config = dict(
    n_layer=13,
    d_expert=32,
    d_shared_expert=128,
    routed_scale=2.5,
    balance_loss=0.00065,
    norm='rmsnorm',
    norm_eps=1e-06,
    lr=0.00622,
)
Below are experts of layer 4 (counted from 0) of a mixture-of-experts language model. Rows are named router (the router's row for the expert) and show model dimensions 288-335. Each number is 128 + 24 x the weight over its row's rms, rounded and kept within 0 to 255. Numbers have three digits each.
After each expert's rows: "mostly gets" lists some tokens that are sent to it at least half of the time. This comes from a sample of Wikipedia text that the model never trained on.

# expert 38
router:123072119139129153123140131123152105100126073122149077128128106135152121145170125150108107154138153123149130134194118121124151140138105155160127
mostly gets: " role", " work", " song", " album", " report", " use"

# expert 12
router:113132131140101143093152181140118127090166147158119142175156113151112119105134148148116107146106131142106140131141128088149076093116145141175102
mostly gets: ")", "]", "\"", "})", "\")", "---|---|---|---|"

# expert 45
router:151130152106087190116111125115129115139170105104087104145110189149110146155091121144131119141133134125145145126121157127118133101144139159109090
mostly gets: " S", " R", " W", " P", " K", " St"

# expert 0
router:142144127145082079120095110118144107102133164130105120131114098168107144135109142096076084106130118112165128171107116110132130097128077137108104
mostly gets: " con", " Ta", " di", " Di", " Te", " Tri"

# expert 55
router:125168082092113148107123102094105129117082125085113109118118124114138111148123115113119125138163078098119129151082121136145148127125150137114122
mostly gets: " and", " or", " &", " including", "):", ":"

# expert 23
router:124141130102114111119138078139104142141107124142120132149145140156158147140161118124129129112099114133120086165146093113167130125105151123110141
mostly gets: "s", "'", "As", "ces", "’", " Is"

# expert 25
router:161118119135112151098138106122080143131116129108108137157104123112124136163114148146083092119095113135123127106085139132146098134103134118110122
mostly gets: " football", " MF", " player", " career", " —", " team"

# expert 36
router:114125140106089157144098164161140164084124084103098121135148124141123143150130153134154106098150133106097131132116120108171141158171142165125155
mostly gets: " Don", " Gu", " K", " Dan", " Bat", " Den"

# expert 2
router:147151125140147104139149114105142132148161165153147128132119163111133121137126109122158132104131123134150127123125121162115130077127140099137115
mostly gets: " sub", " inter", " non", " local", " North", " European"

# expert 43
router:164109162121075117147130113141149099114122133097099106126149112162056148115143102114117102126127096117167124114103111125164136180103121103122153
mostly gets: " dis", " Ne", " Mo", " El", " Bar", " Har"

# expert 5
router:104121126144113136115190120107149164127139113109151065134158085160137142079143099116122172159142128159134124104105113121102104108115130123088147
mostly gets: "=", " \"", "|", " List", " Website", " Genre"

# expert 7
router:103133116159133129128099125112146142103163156117146135123115136156120152095141137140131144160116125094138151146155125140105131141124122123145151
mostly gets: " family", " state", " government", " president", " General", " Minister"

# expert 22
router:095108112088118153116157133091091176130131163104149152078118117139093156105126136158125153143120091173135132105114107173105101111179138107090167
mostly gets: "|", " |", ";", " Result", "|---|", " Opposition"

# expert 37
router:083144163126104120116156128163143131163153104131150162110110170162112116106099121153125137157136130137121137168180103169140164128116088139142153
mostly gets: " |", ");", ";"

# expert 3
router:113111121128127134113126135094108105135141155087161142129074112145126142098149121144155128119157111137125127097087091152139148112125125121108110
mostly gets: " World", " London", " Germany", " Australia", " France", " India"

# expert 48
router:120117154098125147093167157141139120109185147113097062143116136122136159143131120146160087090090120164112102143072096135142121133111133176092140
mostly gets: " E", " B", " S", " P", " N", " K"

# expert 62
router:129137143152129087104097145140103108134145087122127116097117122085116103140096107128133150136104139138159109098149097139099136113165106150122102
mostly gets: " known", " John", " later", " called", " Robert", " son"

# expert 11
router:154146125117086140157104134148153121110117147107112128137102135183144160154154112149189144164151130140107158110162131109144132140127161143130133
mostly gets: " Li", " Ka", " Ku", " Si", " Gi", " Yu"

# expert 21
router:159160152082117128097109157133102140102085148172139124141148117097128105139119108120088121144094140185154139151129105142093117155127118138140119
mostly gets: " was", " is", " also", " were", " are", " he"

# expert 26
router:106133105121110067115160147160138128100087119111119121054128094151150150124108132123178114180156121160104131111155137145129113098127143187119162
mostly gets: " Japan", " China", "ah", " Japanese", "iya", " Africa"

# expert 50
router:157170125170137112124124192146163130140110177174176129128129167095154116082126122125102144172126141136102152121157128100119156158106118108162142
mostly gets: " album", " film", " company", " School", " district", " Street"

# expert 28
router:159098150112165143108102146144130160175149097153106141150093104132127091130087119119172121098136146142110112080154140156100130173115139119095122
mostly gets: " William", "ford", "ville", " Thomas", " David", "ley"

# expert 34
router:132117148152147105136137117082081140139114132110123132155142130116097124142135167113143111141126147082121117111107153157159153103168119170072066
mostly gets: "din", "bil", "qu", "gi", "iti", "du"

# expert 14
router:133136108125148151122143170168140104114138122124146138168153101095149139113150130091110134095159088140123102104147121135115108117167123126098107
mostly gets: " m", " f", " b", " km", " p", " short"

# expert 18
router:132123124143076147154118106164113077120109154113099150157183190096170126130132134183116106122073120162155142094080127095090110127193159135115171
mostly gets: " USA", "S", "NA", "PS", " MF", "IN"

# expert 30
router:125132129149092160140149115101141152098163122131082143155086119154145159148109102101100089106107084135157077157125126149130118189090090143069140
mostly gets: " bi", " me", " Bi", " G", " Ge", "hydr"

# expert 17
router:134138099135119149136157155119100140093147142121140117123146109115126095142125112102122108070141154107105111151163182144162112123130165122127131
mostly gets: " for", " For", " took", "ated", "ized", " given"

# expert 51
router:111098144118164126123115126129141125119133123135127080099100132131124104122089113123140109126124140135164110154155136142172088104129127130155104
mostly gets: " more", " a", " most", " its", " new", " some"

# expert 19
router:156160116093158150165101101198140089112163134153130158121151137100130120131166137104100139192151136090160144097124100099129118116156121082136159
mostly gets: " at", " by", " producer", " received", " led", " began"

# expert 58
router:141141120145128107135090121099151155143143135141086139131113133105159102134161102160123132129123100141120157103145156182127168155133143130111093
mostly gets: " eight", " six", " seven", "3", " four", "4"

# expert 40
router:158099092170161128131102138129085179166147093145107141098118151111172087133146155116133165120121135204089133132130180144121098155160123109117116
mostly gets: " most", " more", " However", " very", "ative", " much"

# expert 33
router:114101141129137184136084169117138131164116174143110145123085103115171079152106145157110140155106152128149139093126148174105126112128111104168124
mostly gets: " first", " only", " second", " final", " First", " place"

# expert 13
router:102131122122148147177103118114116126175153129129151127157108115085089109113096191122131081119106129116136106110110126149142145130116134133172116
mostly gets: " won", " election", "final", " Cup", " match", " coach"

# expert 35
router:096098186131151085138162121105109138137164114131082161121120137174142159154098126103136117130172090108114147135138088157156156115139155117109129
mostly gets: " La", " El", " Lo", " Ho", " Na", " Du"

# expert 41
router:126137115094149124158156119131167118107092074102157076132120129130080156128152100128174117111112071126131158160116127118131103096111157113140126
mostly gets: " war", " under", " off", " water", " down", " ship"

# expert 10
router:152133122115132128156125112119121145109127140120118098155149132127151116131123080100102122147177135151113138112137176126105115121079129121122135
mostly gets: " information", " football", " Music", " music", " Film", " Education"

# expert 61
router:116129140102168119135150139123089113127119107164134136133140110125120170121087143151109133119161132142073161130153100107136152159113139096157112
mostly gets: " the", "The", " during", " until", " since", " early"

# expert 53
router:151101114133096135084165080104111108107120136139078110158080093156135169088111138123146123098132124149129117125097179130116119114157088124147149
mostly gets: "°", "′", "″", " $", " ft", " mm"

# expert 15
router:122140089175158101095085119136125144126076136108131183100081142109113115111091120161192137109141142127115126110162113126136152112088141163100105
mostly gets: "kov", "ić", " Maria", "cia", "ura", "ato"

# expert 57
router:113116110172110151165136126121145113125099124139146107108167124124133174143144106141088158174113152054165119154120180109137128131145136114114130
mostly gets: " station", "ment", " train", "|---|---|", " development", "ement"

# expert 52
router:161119135111144141099121139117120087120124163138137146133161142132112120129106165137109131151121101100175142144100116135148149138137079098124119
mostly gets: "\".", ".\"", ".", "—", "\",", ")."

# expert 20
router:119089131138100162141123100136187103091116127107111101143116101107141154130116096114166148146123113090133132152087150149102143131175131148134137
mostly gets: "bb", " Bas", " List", "harm", "gg", " read"

# expert 1
router:131132132131112136088126126155079096115132140141100145101176135143131147105164131122118158106135119115158124138126125123121098083131170131081122
mostly gets: " (", "(", " (#", " Racing", " /", " Jr"

# expert 46
router:142090113142111124126125159133121150132157129098136122146115151105142153164132154146116136120136111172117175130109108112067103179073134107188142
mostly gets: " May", " November", " March", " December", " September", " June"

# expert 59
router:115149126104141156177120136110180121125119124109142148140116146130101117165146152106139175080127111046127124118108140153106132125118095153123124
mostly gets: " can", " would", " To", " will", " could", "\","

# expert 6
router:154140108108108107150122120129151117154149164138099123130091127151134112056154155096109129151105146155191139144108127103175168149108099141131136
mostly gets: ").", "\".", ".\"", ".", "]", "”"

# expert 24
router:120078121160129148106149109133134133155147109102116148154115173128106151150153102093124145075101148115130108120099115112110131139120124175160139
mostly gets: " New", " con", " un", " Man", " Con", " ex"

# expert 16
router:095138110161102099105115083087146121181125085121116154118133151115180135121171094165112154124104167145127117135111124144135127115131145129181111
mostly gets: " of", " As", " on", " as", " for", "In"

# expert 32
router:134122110069157144161110128125128106113112117151119100087164121130112138095140150132132120124142113143114107123159083099150132106099107097156127
mostly gets: "–", " –", "‍–‍", "—", "−", " −"

# expert 42
router:134139138151135094157162130176157069119100141153137132165153123094135141133165123128147105133161130142098108127159143092162129119160154146153139
mostly gets: " million", " century", "0", "present", "8", "CE"

# expert 63
router:140095117114097106143154101124165114128097097173127131108170120124163097162119133153107153127099154129089114112129151122161129125150130143101110
mostly gets: " No", " single", "%", " UTC", " Years", " Date"

# expert 54
router:094126144147114087153090108150131145113141115125144146146162123134122117118170123133116108173141103086135145110111128089106098098118134066162150
mostly gets: " Preced", " Succeed", " Coordinates", " First", " Born", " Minister"

# expert 60
router:151155169100127144155172143158097127175101069145133170091172157145161168134130142148152114125109141129108133161114152072095137135153108114152134
mostly gets: " from", " with", " after", " between", " when", " than"

# expert 27
router:127170135087129128126127070126156141151117092098151182139128118148095095093133111119139118104169138109132138173165121136163164184138094127132155
mostly gets: " de", " De", " Re", " Con", " pro", " Pro"

# expert 4
router:080150144113087115102126125145129127140131113123114135120125126146136166125134113113147184126138138144152153128142096085138125187151110116133110
mostly gets: " The", "The", " My", " Alex", " Live", " You"

# expert 31
router:172121105115180109107137123132088127129149133120137124101169165140093084144113130157091137115146138116108111087170113156085086133137116081139135
mostly gets: "ton", "ald", "ient", "ept", "hill", "phon"

# expert 39
router:118165156159135110150129142098075135142135150123106126148085155152072136116135095099172131110089160112141123133099139104131154125106126129137127
mostly gets: ",", "\",", "),"

# expert 49
router:124124129116130085099118129132197151125138127106163139084125066125114099138135164086106139119157136098144159157080115105111118108157118127093138
mostly gets: " re", " gr", "exp", "est", "depend", "vest"

# expert 29
router:130111099164153091118150137106140103140149109155109124131101099111107106120118116118076103103087107135116145151172146136108082137114135139095100
mostly gets: " six", "2", "1", "3", " eight", "4"

# expert 44
router:115139129122164099118138115128128103169129126172112122140148128133081116159113143138115108192107115117160111117119143108107122110103130116133122
mostly gets: "Personal", "==", "Career", "Notable", "Early", " =="

# expert 9
router:188128160089150129155130154131140065082071170154146095116134112126109150117099112125116134106114122120168122154132128154083118114117145191116146
mostly gets: " it", " ==", " ===", " It", "|---|---|---|", "---|---|---|---|"

# expert 8
router:115105148126141143121118132085109156084140179140151115130101140100106119103137131072143112156124128142131108106082141126114128097105110124150126
mostly gets: " comp", " all", " least", " list", " period", "See"

# expert 47
router:107098149147103083088140114117114124106112129116140126160117141129135110136146139127155093120094169168118139101129095090121146113120136147117157
mostly gets: " there", " they", " people", " them", " They", "%"